Experts of a small language model: vocabulary 8192, a variant of Adam for the experts.
Below are experts of layer 5 (counted from 0) of a mixture-of-experts language model. Rows are named router (the router's row for the expert), up (a neuron's input weights, with its number) and show model dimensions 112-223. Each number is 50 + 10 x the weight over its row's rms, rounded and kept within 0 to 99.
After each expert's rows: "comes after" lists some tokens at least twice as common just before its tokens as in all text. This comes from a sample of Wikipedia text that the model never trained on. Tokens count by the router's weight.

# expert 6
router:46 54 38 50 46 52 18 56 28 47 48 38 52 39 34 42 50 52 43 51 52 42 44 49 59 45 51 56 44 53 49 39 41 57 40 45 46 52 49 35 46 48 39 30 47 41 57 51 69 57 64 64 42 61 41 48 46 54 62 44 43 45 47 53 47 50 39 51 47 46 70 65 68 55 54 46 44 48 64 59 42 62 65 60 70 58 61 51 40 68 55 51 48 34 43 58 42 39 59 58 66 54 70 54 39 43 52 63 41 48 52 33
up18:49 57 45 48 56 47 32 69 42 46 51 46 55 39 59 64 53 53 60 61 72 45 64 41 48 61 77 57 45 48 52 42 60 43 51 65 45 56 39 53 61 58 47 63 50 69 49 54 71 53 44 62 61 55 58 44 20 44 55 41 38 42 40 46 60 49 51 69 46 42 56 59 65 59 47 45 54 38 50 52 52 36 44 54 67 46 34 52 65 40 27 49 53 51 65 43 54 59 46 58 69 45 57 55 42 55 34 63 63 55 45 47
comes after: " |", ".", "==", ")", " =", " =="

# expert 15
router:55 41 43 71 36 40 49 61 40 48 41 53 30 68 24 49 46 45 40 39 53 45 56 42 77 48 31 73 40 48 43 65 39 68 48 47 36 40 43 45 47 46 39 43 52 54 48 47 65 52 53 58 47 50 38 52 69 55 52 43 68 58 48 64 45 55 34 46 45 45 49 62 56 45 67 48 45 54 40 56 68 42 69 53 56 55 53 50 42 62 45 58 55 52 66 54 44 55 53 62 60 44 59 49 39 57 74 68 43 65 47 49
up18:68 50 49 62 63 47 50 52 46 54 50 53 58 56 36 46 54 39 46 65 55 61 33 56 37 37 52 66 45 47 51 45 50 54 49 69 52 55 33 40 15 39 58 43 42 45 40 43 55 59 46 35 38 59 56 37 45 52 56 32 42 40 36 44 75 50 40 44 58 30 65 42 54 44 66 48 56 37 44 60 60 76 58 49 53 36 37 49 59 42 70 45 64 41 44 60 59 49 61 53 60 55 49 41 53 58 47 42 39 50 37 51
comes after: "\n", "==", " ==", "s", " that", "\""

# expert 4
router:62 53 53 42 46 39 37 57 31 49 54 49 55 43 40 36 31 44 54 47 46 51 62 44 58 44 60 54 51 46 45 37 41 49 59 54 49 59 44 44 45 45 44 67 36 57 62 38 69 48 38 72 42 37 53 54 56 64 45 34 66 47 69 61 61 55 40 48 80 56 49 52 63 42 67 37 47 33 54 52 46 50 40 60 36 53 49 38 40 52 52 31 38 41 68 51 52 50 46 48 44 49 55 58 48 53 55 58 57 47 47 63
up18:66 49 52 40 48 48 24 42 35 40 34 51 47 56 71 55 56 63 39 33 43 44 41 31 45 50 49 63 53 62 61 64 57 53 42 44 29 59 76 35 49 46 44 46 50 42 59 46 44 52 39 61 47 73 47 55 51 43 54 35 59 53 49 47 52 53 46 51 55 41 59 38 64 48 63 43 60 37 39 73 52 50 48 45 74 49 45 50 61 57 58 53 44 34 59 60 48 54 29 44 55 64 63 48 42 56 39 57 27 61 64 49
comes after: " |", "–", " (", ".", "|", ":"

# expert 0
router:55 63 57 40 59 46 56 48 42 47 36 55 38 66 40 53 49 57 35 51 69 56 46 47 51 44 50 57 60 58 54 59 43 53 49 42 60 44 62 43 42 50 49 45 38 56 44 47 60 35 46 49 38 77 47 38 60 74 56 46 45 46 44 57 35 42 49 52 47 49 21 52 53 52 49 57 44 38 30 58 59 39 57 59 49 51 50 54 54 52 43 52 64 48 59 69 64 38 55 42 51 58 64 47 46 56 56 51 60 61 47 40
up3:55 25 58 35 35 34 51 54 56 57 62 46 54 39 59 53 51 58 66 50 52 67 60 34 41 46 45 52 69 61 57 61 55 43 35 41 53 56 50 47 40 41 62 59 45 29 65 48 46 54 69 55 65 59 58 49 41 54 48 55 65 25 39 26 69 54 38 50 55 30 46 54 64 67 48 60 56 46 48 43 46 41 52 41 44 45 32 45 56 67 58 61 50 47 54 50 37 50 42 47 48 40 59 36 68 46 44 51 55 46 62 56
comes after: "\n", " ", ")", " 0", " 1", "%"

# expert 1
router:57 48 43 54 37 56 47 45 54 52 55 39 55 72 40 23 34 51 48 52 58 48 50 41 42 57 63 61 37 46 68 47 46 68 42 56 30 45 39 60 53 61 40 69 53 47 63 50 53 62 55 51 72 47 58 39 57 55 38 39 49 44 54 55 58 58 59 56 55 45 49 49 41 64 56 47 36 57 41 40 50 46 35 67 59 50 37 61 55 51 52 53 54 57 58 60 32 53 34 57 57 42 58 41 37 43 56 57 55 55 54 66
up9:49 72 57 43 50 62 54 53 40 49 45 54 38 45 45 41 57 36 42 62 39 38 63 50 46 63 53 67 49 54 36 44 41 50 50 30 60 44 60 54 46 44 50 33 46 67 58 53 54 51 42 49 55 53 58 39 51 55 51 38 76 39 32 46 41 59 60 53 48 45 58 71 44 58 57 45 51 40 47 51 35 58 67 39 59 55 66 42 60 40 66 55 62 60 38 66 40 48 40 53 31 54 57 39 43 34 43 49 44 42 34 45
comes after: " |", "|", " S", " K", ":", " F"